Weights of a small mixture-of-experts language model, trained from scratch on English Wikipedia.
Size: 14 layers, width 256, 83.3M parameters.
Training: a variant of Muon for the experts, 745M tokens, 6199 steps.
Below are experts of layer 10 (counted from 0) of a mixture-of-experts language model. Rows are named down (a neuron's output weights, with its number) and show model dimensions 0-63. Each number is 128 + 24 x the weight over its row's rms, rounded and kept within 0 to 255. Numbers have three digits each.
Before each expert's rows: a language model's description of what the expert responds to; "comes before" lists some tokens at least twice as common just after its tokens as in all text. This comes from a sample of Wikipedia text that the model never trained on. Tokens count by the router's weight.

# expert 13
What it handles: Final pieces of proper names and the closing words of organization names, such as Viljandi, Records, Town, Center.
comes before: ",", " |", " (", "'s", " and", " ="
down0:105153131135085080113130095142078112126099130136132157118155115139127140145102146153159121118151156111111166121107124114100148138160159124120122080169176132119167125162100131180107161153137093
down1:099090109135175179163087122110169141125165101104151108104141151068156105135134156112108153145138120141140104149106168115144131127149143116082091082104107132143145090136130136120122139120117150
down2:138130158154142107131106174170157152131161112160112136087150153107111132123141171152141086120179139118098135092143158186154149118168110147152111117131096134094135121105117154175118138140126112
down3:151168071113050107139099141148136130147161134111114105151146097081116134158134150163151160102114124084153074125132133139085119110101181134133152128126137167148124167120137068111144148133112118
down4:135066105083069152099138067134151135157138093128148083137125111171150104145140113083138152153132148135165125158144116143121143135139084109121108152137123101144110129115174101117149094126120113
down5:126146126148160129136108140133171148101163153128175132117172120131129120137119122114100116156147143134145137124096125144164176148111100138153164140093083124109145122140143137098138191134119171
down6:164092139100173129098081132072109126145107104122127161136136132111123138107134091142151116131127135071138152118118116133169127140094105146130094155121097154154104109135131133205091107140150152
down7:125154121111184118112127182112175126144104125159164158126112186113111133142133132101098125153122126113107114122173147139164129118162115085122134093114147140134151160069124127139138151122130134
down8:100128110095096163138092142117125126143154147103143118111158107098135153118117101178140097110161152136140148162157135127090116153095123090178172129131107155151119131142094109134111164129123129
down9:104141079118092169149116116108141086106109095140126110132136097100117107156148095095104088092120091112107089133128125091150140123165132147146166118131132117132129153139110164134114104087132142
down10:143188130156117074121075112151147133128121132108114132096130117125118128131162109127121192154112140121116126128136136144073122082139169143144158148121094159111124069105135148155153134143139105
down11:119106032116145074157149133150121147179123104140113100117141144149159129104098091124125096109112091140118151128169148100125151130119083138140138143141118131110119114111161144156141108087096155
down12:141137145102122078123133147172134095107137140162113101106121143101144146147124133126126129108097114186134134154126128141150128135106147158102134119162144139096070123123171106166121123084125113
down13:130121129131127190114146121102147108130121139133125159104135119183132126153099120135155150124122103122115113101116134152080126136097138149095097137098132146130113140139124150138106120145085127
down14:147102103128118158123132088168087134116136128099119158183134126116124150093138108186109103095120118085135124139122147159119135127107077149135122130149144113116173147100119161147104128140127141
down15:117144114089137126111145180100115135126161089129142128154156106144142112143100128152131118148094132112117102132126121127111119126150133129142141099126136105135079130137104160127179091108110159
down16:134144120116128133144121135129146142148108141103138091150130173111097143095121142129156100142111171114131152118146117148125086119099117129130131132161148084154107139105098102095149134149145100
down17:163143111161069115150160131162052175103088107103145153137089149162090145140132162135160119128140148111158092139114156125139146112170154117140138167151130106123155128119129094128139119115133120
down18:112130111090197172122150153156199121131116116118125153107116126133137075140153149094137141080114139139104099111140101085140142123144137107137144072166139118109131105106124143091136131120127134
down19:156123093149158185130113132169159097144164091134101145117117151158140121121133127109098118137116116129116130160175112128150176127136145103120128148185147130084147178150104133103160107124099138
down20:123110101140162146161085131169119153133175152171092146122170144158131135162143148119162114083116108145146091109125144122137115115145137133149105154107109136138121105104143135134144147110118120
down21:121146123156122162068099132101198115105129099095126090119109150152148097153115161116120129159158150152146130124116153105141115129196075129156085106188120113133157129124168130119119128134136127
down22:144128116127082111130174098126169130127096142147160089154169112127143172122157133169148105108132104123152170123150147130115118150118114152150126122092096102118100129156125110119119074126164112

# expert 23
What it handles: Subject nouns and pronouns right before a verb such as was or is: it, which, ship, crew, father, ceremony, son.
comes before: " was", " is", " were", " are", " has", " of"
down0:136138107114084123150155144129111133116126132114123094196154113135135105119149106079095132144124134111174139118120165189140160126116122165112148131120128094094119099104124149130145107111093109
down1:127118134116131125117129153109121139103115136114117123092127208125116146153138145153142143093085118107176147179144148165112090104124123178174163092111104142118115137101130110120083147099106106
down2:092141082105126159080144111084134105131077103119120148143185130133129116105129137148060119138136100131133152109147137153091130122129124106115127137116153150131122093165130162102116100156090120
down3:184169071097145088116112119083140153137135117150115130118125142127163141092141134132119122106095149109109138118119082120106071148145118098099145128115093109089132117120125103169132136163133126
down4:135106106107159098121131142111140072117111090143123176154102107131164160128108195120134125128124128142131138139115139132164124110197142146179137108168160134095145092139158165137102134100110097
down5:128140129128137111166142145152105111151124142112157118144105112128131098158095132156124097147107093088144099080123116124094163092156141103101153191097134099161142123131146152150156143158182144
down6:133173144132165102123104089135179096127135135081105152103111131155146132083161139169099118132150091162079128118134091113094148109133150128146125093160140134116118112122096103064146109128124114
down7:128105141164065109103124092133141119097122152139154126168166115108099134127165155159135103104086120112118112173099113134180098105101178163095118111120120137128113116146100145129138120151149125
down8:063109113198144125098146131138116078134131133123121114113120121105116110128079132121118139154124132183071106196114120124118138122126124154159111131128130117176104152141098086137105156092089129
down9:148122129122122090117105146145121159107125123140091135112124150116147145147134120128133143131125122060133116178111164136118091104049059141155158152076137126095150132096096113151143145135150141
down10:107100135089111098095153105113112121130101110102129125127133101090121138141120138116147137146111092135122108116141141101159117123172145135095112149132159130143151148070143140179073110133109120
down11:107104106127105095133119123078112134128131171122143142113092096153138140119155140149153136118150137121101150174158092126115112106146127206155101142117095119145087126082141153126124088135107115
down12:114171153115175114081157120141089103136105148093141146119144139120148106133123164161157127081114148050148098128087166108098142139113144120139130160119148148131139092156083175149113115126097148
down13:121146146146108138109066111098078105158113128126124095109145146119153132162135101095168139182143143163109130171153098106127165149139136126103112140144094110117185138119133134116106133136116102
down14:110149130130149104095137127143104121118118103124119123092119127116124142132073126120148109124131127122130119173131092139108091140143134170178147181132092136123115121110097164160092121164102136
down15:179118124122114126123089128105160115109157122141123166137118148144174130105121121114137140130160140176094179103155152174148170113149157121141090087123135082130133112133189092145160122121120131
down16:083120154134140115126132152166123114135121147084138066157128127146123110127140165121151154115164185152113117143143131111129126154149142100121102112102137143140110136148136095134134133096126142
down17:109135119143153156108153108097104132111152189128150155109118133145145110155112154148100112140157122104159140158133118128194114111132125116096110141093121133115145182103127155143131115105136141
down18:119144077110156081150106177150108103136108111100134106143098104122103172128130168130138156116132129138164132160071141112119120112117132160114105126098112153121117137115125108152104104116093151
down19:149138106108150169111139174125154173128165131177136105121198119137112132137191164134119159122127109104112133125134121160106100140123176112137116049107144153147177121131126133145106118135113119
down20:161083125141147122117143129137112124129126188154096146105118171138176076125129091143152181137149146057131138113111109130144099132113097101099115110134161121155064152121145116110155118129132150
down21:143126127097067120118146102097110142109094139139114117139120102106145158120115138158152131129110136151112129114135153127094190100144135109112144153090140157108155154159150108137112149154123103
down22:157151139156133147110129110120135125142096129170084132166134091143120095119132155119128124119139155177101207086125157129152163152121143116091102124122094112131134096148148172109131129094082140

# expert 20
What it handles: Nouns naming sports results and honors after a score or name, e.g. 8–4 record, world record, Championship, Cup, medalist, Award.
comes before: " in", " of", ".", ",", " for", " to"
down0:084112129118137155120135154093112158170156129125157096148131154155168093132150170106138136112105148103099124115116116117172117136150135163101142133145088109140112106128107138183134088164149128
down1:115141108103133151157148184156127125155142111127092114136107138082153112100096147118102131076156106134143162118117115153169104165129159171136078158143097123110107156131133139133104146149119134
down2:142131129146149165133130105124134130132182123149125127150120132165111115147133148112122125116139170130125126136154178121117117119145147146129145121088147167116111157106113156154100115164113176
down3:177125076122137171075126052126124142174115113156126136092123098141104149132145100135175148159110101140147127089128102120109139138137104122139149114148120134140093151099093151111145149158129127
down4:169145080124137150124098130135107141141120125102136124131148120112088095121121156157143122141098131134109120126153111121150109122149150125153106160138131141139122161122139107093155144116144084
down5:127090141128116098140117146123148152110148152136176114175140131158104109130157129107133133150148161087103141123103118118171131130119104087179104166155107132078125171100143105145094096076131155
down6:099133131116186085114124084115152101102112134132145130126132120111102134151154110106149138123127151108153133097130110156134104153120169162131128132141142168131143163140131104125124114158110092
down7:110123099123155193104107111138141086166163182144153156103111139159115109135082120140135088130103127142180160087099105131136135069191120145205145149139119110111141114110114136090123118148180130
down8:159112130119142093147109183154148164126107102132099134112104076094131154142116122134091116129132082131100110120179114155153100128131124131127120137127090133094166081119114121079130144146092113
down9:135140127158123137108117166182116124085134170088168097125139127106130097151129105122156156155137133111092118150166119148132128129108171102125113101160100081146181140089143118077129097161126086
down10:126113141109106123080122103130122080102132155114113196105147120116083159095114160122085085106109145151099148105130137113165094127126121137117125107121166144109144133124135139147096174134114125
down11:132124111117141131131142103130148131204107070162078120150161145173141100140106133124123176136111132107111098099122081128104084126136101131087140108131124124149150152181149114150101118160121160
down12:119114161135132156124114100151169141107122146125135064133145141124089105131156134111142150137101119080165111118152155136103160087096140096116173140098110138173143144117155175094134164119142137
down13:129107091164127147126082166055118207087127171104163118127100135156091170169110109152092149123147091164126125109148129113116120145121136126151156084112126139138089116140122128122128147110116120
down14:123137143131136155157160155137111144161154087138116070156112133131125089139123134123169144118137133157094136107091160143143170137184135133100142150124116096127118124106139127098130129125122139
down15:176123082161119168128136058109162137147135118088156145132145127113162085124146129109066097112115118151130135135140151165118127141168121130143082128151103147133123166152127128169102188133132159
down16:110117164129130151158132119114115132133125121117143125143119140143138122111149093114120095153174142110110099185117180133125116161096169076146128105139176139126140112105124170132140137118092115
down17:129091084069123127161077104110132141207077096162119142120115166125125171097140144104113106117130145090166125106178118134104132120098109124187104126149096115075105124132126167123132131115112127
down18:136112108122124119104129116113160149116150147150113159133116110143133127138119140126102140089160077144126120106171104108116118088162135145147122129155089136125126112203128140131138114139158092
down19:147112107111099147139116112106126179126186140154114141126174128163176147142176130109146122147136074145120127123137129143109110146153128114122117144145167119129105120076121164127145147152138101
down20:158107140125077117127103148140099155123120114170129074113171121120140110113097163157102120137077166121144133173105160080139137135127166103159093182118159126143142145108144110080125117134107132
down21:121115098142106158156128091090126128139123145137123143122130180106173100154133139146144146098116126076128118119156115185123158123129129136129089151154110123085167132085105131118128124150102119
down22:102158127163121110126104134111152146113072122103155107132109127119118126141167126147124107093142125113120088080136120136128150142157106183186111109171156123133138134121112152127173119155125135

# expert 24
What it handles: Pipes and Preceded by in political succession boxes, list-item dashes, and biography words like appointed, elected, married, daughter.
comes before: "-", " \"", " a", "=", " List", " M"
down0:095140112134107095096108098144130127109174123129154131140120098158122122102158109145129149149159098148112129159195136116171134128144134089154122131176113141155100176135118135147110115125128112
down1:106149137129127069079140165120120151115173117115109125194104107093137100194156104146139109129136117112119152129150163133070112155126151145142142152113138076153121136114177142118130141110103153
down2:120097152126106136145111113143105122148105116103131123154128100098126124130140162126118156122115109134128122155125112162141115136127146103159092135118149126148124154090114084113180160089112126
down3:122060149123126114123119099176085149131101113135121115168135098152121116125149147106126131125148112148129144130149121095101157133164132114140123134111119127129137131114112153127133126127101132
down4:127160117193151162117138103095162124126134093167150085119108132119089139150135106151102106106127131120139125104070120116122122092132138127141118148137129132142137167139106162087134129135199137
down5:153158122136155110120152119107165101127126154145111100107164143124159057130102107120102156110103152094089111109091120127104170130108210119111100119138126144130143130141139163073099130073124140
down6:061159150097143131118138117104080099098152124167143162120130113114148104131122114138146118083133075157139132129131117149140087140155110155148120139174147140110130136115101153162147069143160130
down7:132151128162148144129116126077126086127116154138144174117131097134106140149113075165166134165174142106126096184124166100136117092114160147124083118110094155164139159113130086126163093149125122
down8:125080127134108152142184130106114135142120130126102135096102111117139165146112129110127114122148181131127172129133114137142111119112176154145102176140098143078108107117105159113083160124134111
down9:127122134176135078115111143147097133145091128091125131105139072133121143167097146141138125117137076118142157123140116134140109104140144141135141152145103128153093167118145115160136178096135112
down10:130138125099198166122118147116114099153102098133118124114111070142143071131146118121102112147118120142127101157134137075130159152128151123136123123114132138138120133139139193157135145127109144
down11:160129161118101109135128134083124151126132089109114138127138100148176095126159109147151127134110073130175133148118112118089152109129136125155098086138155120093126102117168137155144155117116126
down12:063122117126079160132101130118128140134120108136126101171127117127137131134155120160123114104121108141126147131081131110118116120160133138099120166143172126116159112107121159158132131131125109
down13:179145126135134149158128146111100113112135132166099094140133100148110078153146132164113173104132110068150140119139144122085087142132138103148122108120139153135119105132173145131138127137148089
down14:155089143116142174176122140148154176108118162121155128076146136127101131127118085107149139157093092085123161110093138136105133103128140137141107160098136130139132115142076164126156125096153139
down15:125151162135160139128130121119118147115146161088114138146108147116123094120152130112156133113090149110109126139147121088108134131147147156147136141115134132125122153101115103124132114125156101
down16:124116159137122174100135128104104150134125145136119121113159107135143104144157147083143168122118142048134111142125160111119133158112131113129158124128139161122104120154127088119146122108114165
down17:115183168164116120093123139132179122107131120150098128151120140110151140123151173100120105137141104140138144152110096117118185085168124123173113121158136078176106114109131118107122146131147118
down18:096120082113145129132117135127145144095126143141131122121118105137104091187107135169127135127137096133134129145157108146078078137166152130133108115121127117076118138139107129160105104153105144
down19:140129106142112111149131140130139122144119143107158107126147161140143070117117096116084165139110127139110120089100111155113119132126164098132146125098107134121129141119094123110096067085127178
down20:107109175140128129122160115139130133143129102145092124092150132133130117107117128133131049113133133120107122111117120089127154104152125068099166159124128117139147140074126140109110196080127109
down21:106095169117154124149126115149114109174125102109133124163103094134138110094097102117107124180121106129158107124148141045117136117156086160142152156110089155131118154146089149135100096089117104
down22:088144118142121111117073122142119123127133174143133097087108109141124120086135146113170105135118072113121180128139100141125087125156152115159152097110185083135108187165124148125146114134170162

# expert 7
What it handles: Nouns and suffixes naming fields, sports or activities, often in lists joined by and: music, education, swimming, gymnastics, performance.
comes before: " and", ",", "ing", "|", "ers", "s"
down0:122095132075066132117141094173135144126139159119148112134148163105151143136128118078102140133133153178145151169117132191135129116131143138129109168128132148120181134122109160121124125118074123
down1:167079141139156156111109101123151113142168121147123136128103131069117155117137132140098107155096133143151161164171128129157076119150164153118155156114120107107117134149141113134151063126129090
down2:122093099133121112097112106119150112121129081144114132122098130112142104138096132113107071174130153137145130167111164135112127114112139135131169145179132135111163104119148150134126143178159128
down3:146133079118106115132150178132086148129141088165127165128152143141096115116125098121145071138136112121158113112127142111120078137140123125093127093157109146108109174145077152114148136146127111
down4:089154153105123154149142129155094150140150106105125131158141106131088154102123119126182158114113139128100118126145148151104096118094149117137146132111115100132106102158103132121095133156101117
down5:127128153141126157122134132121147131106148116132142157122173098156114130180129147150148126154117099196071109192131133136131139115086104140094132150117123126127175186167119098103132100159166146
down6:129098161127122132109137183133157127136123104133119088110141129120136153116097106094136100153097142119138146147154109156145097120132145096164068135129116132131134154144113115157122127110130113
down7:117119099142113145120133104147132131129090107127131123131132128117084133167127106106127171147124157129130109106115151144139133147118123127125083110125111160137131109091135105113176107127123152
down8:107156111147168121148124151124118156113157131145091118127136125116174067159145145141148093111112095121134169093126138114120113129170104135158130072156113092139159121119088127156161077140133134
down9:080131102103134136129105137116138115158099130085193102180103094134132121155135152144146169126110083074092142123127156132132110147122147144147119126126123137119109141113140133111139140123090122
down10:140149126121093135156112083101165091130141123113135115154095104105095166110124128124129144139176140122144133102139160137152142113109156104132136179145132124133148165150154148113154134092100162
down11:154108086121148102114159158113116153115140123155148169138126166161103160101145089171079130122143141073120156152126110130113130120143133164075112127132116093151110105117157107152105093105117125
down12:122109095153167131140134158125138135172126122135133098094152115093118136130169119108119149109128123156127105073135133104142106175110136078158129148155117150133120173138140142101121103119130144
down13:166131152124128127115144107176101127131151141128135170146116108109129113119090125087100110121149117085110157135130092112142172131137155119129145147153143162130121099091080126132118143067107134
down14:131122142128164135129122163132138159095144182091132140135070109123152121126127091134163101165144163159131098103128143140113143119115104149156136116124123143149106199130132120115136153111118129
down15:120134126105115122134145137097126143124097129125144158129149130102138134148127134159150102087132108160144104110104125177144122166122110127098108143146089138135172132102166132098153159139120136
down16:124083104123170113097132099160128129140100176145179135185091148137164103123118145125096161116170135115118126180134103171131090154122140121151105144159152088128103141171145123160116136124130101
down17:143142058089163098120160123130109095166119100141131098138118147094171099108080124162147105128125134129167126140158117121142092100139091136137158145094128122115115132109104117119124142126154141
down18:120118105128135179167120135142130104109138085117143167142075084193144126116121131164148107106153140146120161075131150165129138078133144079135141114100175130148123123112133146133105115157085113
down19:160131088090123154132126115168119148152143124125180128122162123120142124109140129123144183135110121140086178129126127125114110108136111120128114121147092110123144139152069109143125116152135133
down20:129111138137154086153167168113124127152146134129119077164133160149118103126131142119157140139090159135162150160123078105083143116105113115171115151109158122161128105165099153110116166098116180
down21:130125147147129081135125116149127080123103143133149144176165121151100121124169134159187101156102129099108113118115165117141121157149097107081163079122123122099124133093106111157135118100149154
down22:125173110129147141112140138147129121145070127154159105100114122129122073162093114117107137114140156122133156123097128104115123150153132117118109126113196153135135111137117133136150152136140139

# expert 6
What it handles: Infinitive "to" after verbs or nouns (compelled to, in order to) and modals like would, could, will, must, can.
comes before: "|", " be", " to", " have", " not", " been"
down0:149128095120142122148111181115154079108151118123127139134119116101108143091096111123145131118153122115121108133188171106113124114122142134107118117116156112125196154086140130162155145128085118
down1:199096123097154127139110153114106108103155086104176158121106101133116088136115152172121130128115142138116113122108129086106118084119098151069100160138118133114126110163147131128113110138110074
down2:115118156105157097087189125140148144110091106118101126114113125101126134072115110088159093105148120147152089146149149130145187133162163139121097114187150151085129113109120147111143162136076115
down3:113102134115158104075130124160136146160102153124132078097089111120087143140069157128111107110131110156090115152158146119105086120177143127145130129120074128127155180088122162133138098148163104
down4:098187103119140161131125151132126139122168151084133144130148106099154127116130131126143109118150108140083127121156181155058118138148099130102126143096107144142145064119108130115166128125137125
down5:146114168172150170116150130122138112093114125132092093125146120131119160113131185133122145126130106106156107167103126168184106118107152146114112156155128112143152109110164106102135141124138108
down6:159112115091185137155092160133152199133140155122144128153101114130131158102115137155058140089125082099155107135101120133124123144094128125145129140151171130089123129159160174140123179105158114
down7:131157157168155137126171126178118126137166114118075122122109130132112093109145115144103137141093131130124160123130107163171115111116140124166133119087106152112121091151133114108091102138142141
down8:127118111097084137139144121148143161141122114135196147097136123151131152140152141132110119142070116140154137091110120158137145117131117131125158151159119105119119091142159137155114102158089152
down9:093132140127103119111129137114145141120129142126108160117117093125112125110134125146114118135149130128116152145077108139137152102105146174142105081170124148106113156159120124116093128093120112
down10:138106102112137132113174143151071073091092174119143112117123101113176094143122153136085105124098129098118120146143137146118099104115099132144072110115136109149154141182154091085112106112157163
down11:086105144066151115123132172115122123121181104136125073118106096099133110132108130096121157125133145159098126129120078118130125138115139126068114087118108123116108124121132140137113145134118126
down12:152114117179114151161190165191102085134130139114111111105125163098134145148148151129102127117137116082138108103094176145142083099140135167152116119150149109115110086117101103103143169129117163
down13:122170151152107116114098153117124106140104127087171122096125133109155124125176138141095124135094111117103088125111134113100145116130123099167110104122135061162135119144091109118151125138156163
down14:126138122103115220117149084122137138130134135101107154164153135122139135133104124094145122141117137147150125182129133127133122083127126130100127139167127151185131111133132135113130099136143098
down15:102148098148147168133109139174136102095144151094167119180121129129095117086189114124111085117125152104175094123103137138111101096132148132161154151104151151131133105118095110110153124134199138
down16:101123186177068128107140105138106132140190106137152147127116142108098134130092138144104162153060126071141154170130103124137122108155103163147117096112143119114119139113131203124139115130125138
down17:151133181111132103141147128105104145118133135154112101051109133117131117131160078114152153138134130108108124126088108155131112100148114097144172155107135123126094149096120097135116119168146147
down18:147166165168134131167158122114112098159143110117159160154106137134133127128145158161129143120112183097097129148118121130119153138125131110148148104129137151116121191119146127112131122081175142
down19:105143127128129084102109170132135130146139130130142107129106099135154142111116131143131163117102114133096121111106125140128122120175114109129130149111119203136110179124154137134159054137133147
down20:167124172119177131096140096164125105130148111113155146135134155134127108145124142101089157106154129141125100083128144110155104136163126154143097143138096138140114144110127091146117186120097119
down21:108122129104134108153128181165133067163141117154132123096108108161125127112090133163142147112129084137147100154149129092119106151087126140127120112118137117156108161083127126113135125112110128
down22:164100142171178096152121145130151140142121119183108150132086114122099096106150127123152099140152101093119127113132080122141129121121110133110088139118137130172130091099186112101102094105127111

# expert 10
What it handles: Sentence subjects He, She, It and the verbs is, was, has that follow a name or pronoun in biographical or place descriptions.
comes before: " was", " a", " is", " also", " has", " an"
down0:158100099099096163115094104113184123133107129142147119106112162136151140098175093157135112169104173100142100090097191117170119130131143149145130137125122172114146097140119150135086108130139134
down1:091118152180068089101130142107147099116081163137143106122111101142121133172139134082153123093109121114152096138116156121131099134121131096129152137137122151109131144119134147084093117120164101
down2:113125076100134125141116132136126090108114074138098149130132105079109106145118078119101114163108130068114144127093135120141115101110139143127092165105070166121140046160133165155167120168136127
down3:141126134137167156155093152111106123184106125098183095129095092139139122149129122115141130137083136109117154123056114149099142121113085150156118096099149154135098127121134158126127136106131137
down4:155107141118133105105108114155125081191145135112114133125128130150136146122098116171166126180139128150096131111139127185125134169167126133117175143124104133105128127116126115145146132150117129
down5:150131130121176113113136108150100138138065126142111186107093130103124149126132107109120129123099143131120185098131151187116135150121152083112178124087135117114123099105119115112116130090105123
down6:134117199213094142125127088111116158118135144118108137112148137128139113176138118127107091102138139091117137096160125141119151113122129141152196110148142103158058104096115092124144118162099114
down7:113186131149111090163146099095132087183117138115162104120101159119155163150131151124122120131119126146129137080157106085161151142136109145142131120109099129137132119142122136055145112131155142
down8:151082189143127121114170153091138109150093152174151105143126091195128160085136109107127132103135133127120115140130121105159167156116138146113136138126147133144133103090111137132114171140120138
down9:127159152082134118112114112136127143152151110135129126106101091155125145176139105076141182124119177129113155142093135131156108124139124145121134157079103111130089131145134108130128141181131120
down10:146116172114124128116113104120169122108114115135164103131078095121140157123094134163134139156139120130134176100087106089105106132122089116147148153098130130121109088134131078118103161122134134
down11:109106178159067143068143124157106156117133155092148122129138080116121161119160136163117104144115111116152196105116129166115120180164148117154136138127159115113115131152169136109127153106147104
down12:127166170138114094124116125132111112143109115103113147099127106133106139127160136110080123127145120187122125094111153129104183166141158118172128121162107108181100091174121151105152175128111151
down13:116110112094163131108152149142131139110131129118133129146133111162139111133135107098125090146072076146154112132077126142127131129144117092145143172145125143134156077120144124137117135108109125
down14:098208159099086076149137110134085108145087161188112119150150097174109142149143154159159178110136111176132109104153109128137129100117133131120148124118144132126104095125124111130144113088133089
down15:173127093138101126165124181129116099129114131163115077114177122149151168151120102138137109147121128105149135132143089193151072108125109146064165142097106151114146139144173126144094121140132123
down16:193145134148098119156140082094124106154128188121121158086126128146136128119112113148108152153113135153151137124118145097131141113152100117156162107125097160135121128127135091125090108134102169
down17:079127129076177110126115112143126126131085093130099100145133167090116117138124129177134151108128122119144122105105118137139159124143137120094110089108125157138120142148129178074162121101120110
down18:137139116135114115109116080131155157095132142110129128100179192198138133146115113126179162120144149067147192136128144089078129135157155119203133132162186147077104097137110146151135120156183113
down19:133128094110141122120126095121123155110131142149113099145146126121117127103139125120106102050155112150145133082169129124145148104153115118115139139124130102113141131148143140114136144117110093
down20:133128145121141128120156121149146157137135114123114105121131175122067145130122155113132072138110120125091116181113145139151132111130131132117140147156117131115153097161132145149174128142165146
down21:136093104061141123130179193124125129149165161127115135122133095110153116135103104102108151134165132142144160114139083124135088112105165158100159136167093150139115095161135137146150142134108115
down22:144149113155116119121124134127098135104082171143108120114147116139115149132141128110129145132130152162132194083123113083145121130137129151133124139132131174124126105132132145154117129108141122

# expert 45
What it handles: Prepositions, mostly in, plus at, during and throughout, and sentence-opening In, introducing places, times and keys.
comes before: " the", " a", " his", " A", " 18", " B"
down0:095071088145148132130148146099149109141152100103209133144141138090122098107113118135131104115144136123163087118145134154119127085128107107157154153130125181104092077158135127133088115115156128
down1:165161115151100106130107124108101129101120089097133126076148124136109130119139121118086157126114129113106113122194153071121141126149134111142153122150089098092148154114132110138101099100105143
down2:129167162130112112117153162163090133148091142137104107144129135143123103162170125172117151165111155133108144110170095127085117137151121142115126145139129136119135120163103136162097066106086179
down3:146109090123197113159111136125166077138114142113059104106106144154159120115142120122120152140149118131089122145119145145109127131108109164090128162192146144174154175136155162158105123157112166
down4:105102147105160158128147137161139161130089123121096154116152119138184127110166131172126090135166096107090114129146137131131091139096131157123093127153159129103123113106124112108163158111094128
down5:102133161138156125099172145112087115159116088142122082107119135136132106128123115179128118126140113094118127098125128134116112128169129155099172141141134127101128141152147114144135133117151139
down6:144182070139105171094119162135126132170114122151209080107143149141168153133089128152137101125132095144160122125087106117141145103148175161151155116132160121080133136096174082101171129140167103
down7:144106108106100126169131142135121119130126128146139116151094134119139133150118146160172151139137150132083167151127145164134142132090122145132118152120114162130136110126137130091124120138126153
down8:104140149112090159138134090168079113103119119108121116121098146142120177152124119110128232081123138128127121113161110115119135150140135121138101149108142115128148151163123125112097117143074078
down9:079156119149148136102141099116084160128150151123142147111126155084113116114123137118124150134132141164195075131147123142072172155104130131137152144094158149161139154149106130086137106141182131
down10:199126101121142122112131123138140147115142073132076120136107144134147144094169125188110132103126145149156141112105120109144098110097145105121134129132115147112108105147125119124152103129116127
down11:143096151136130171112125061097135187142132156156118139119121129135096056137124122164105135153162081107129147127151158132072132134122151114100150094112147142139152142114136113115174145152126089
down12:107118115105139144127118130140102106129133129118120147138132162137124160120137166151097081072120117126119141138167100136145144149157108150105110126182094099126147104121091161142148090142128100
down13:135153133161135129151181143151111104136100142117154125152143132160060083143115101126133131096123116116137119134080103144117127166088145114123181114145144190149135166111083129098116100177150125
down14:127143145124136120115172093172178099115156131111122113124114121122139097131128126091144173166108107141155124119137192158138105111125117128160109124105138114120139179145138118133141096111197146
down15:121164151128131157120144108120150110138153165107157117097109134135112106135151143109124177090165115099133134106169155136174146124107120071101108139093118093068137128106132174106139121138108060
down16:171127118131121116093086141127163160092138157102110101122081125155104103093118125118159154137148077093131170110136124109147122161139117137092122121168127140137135122091116148096082148137152103
down17:101159046073126128158138129103073124101118145143162139127144137114125106085144109171173142108149118104123155179122130103102135172136131129135099176124141168117099149122076144151130163141138154
down18:149139080175115128145083140141164134101133150156150127123138121141131125115159108116185081136135126142131129132153133106124156139123107149116088146102135126117103178088123128153157161136106125
down19:137157121128102134149165112185126129171115191125105106147165112083111144133118111102183098158138120094160110140152114106122118116134085079177101095141149142090134125137144126126139168129141154
down20:072088115128099153122141114142140112133130084165162116159166116111104133117118092119114126091120147119140142105154121118158156147094114149165130130184126133124159123079135170126141126154109140
down21:089135162160128146048114126122146173163134109113133155095121137096147113152082097114128133120137138132159153105075079118100114131139127096149166104129063141176086123145099138101133111121106165
down22:139146153158107141127113178135094142140173116125111101164158151124129106156125145177122164127169105150074119102115099158134187154151118115125135186117133145130140140126155128091089171113121093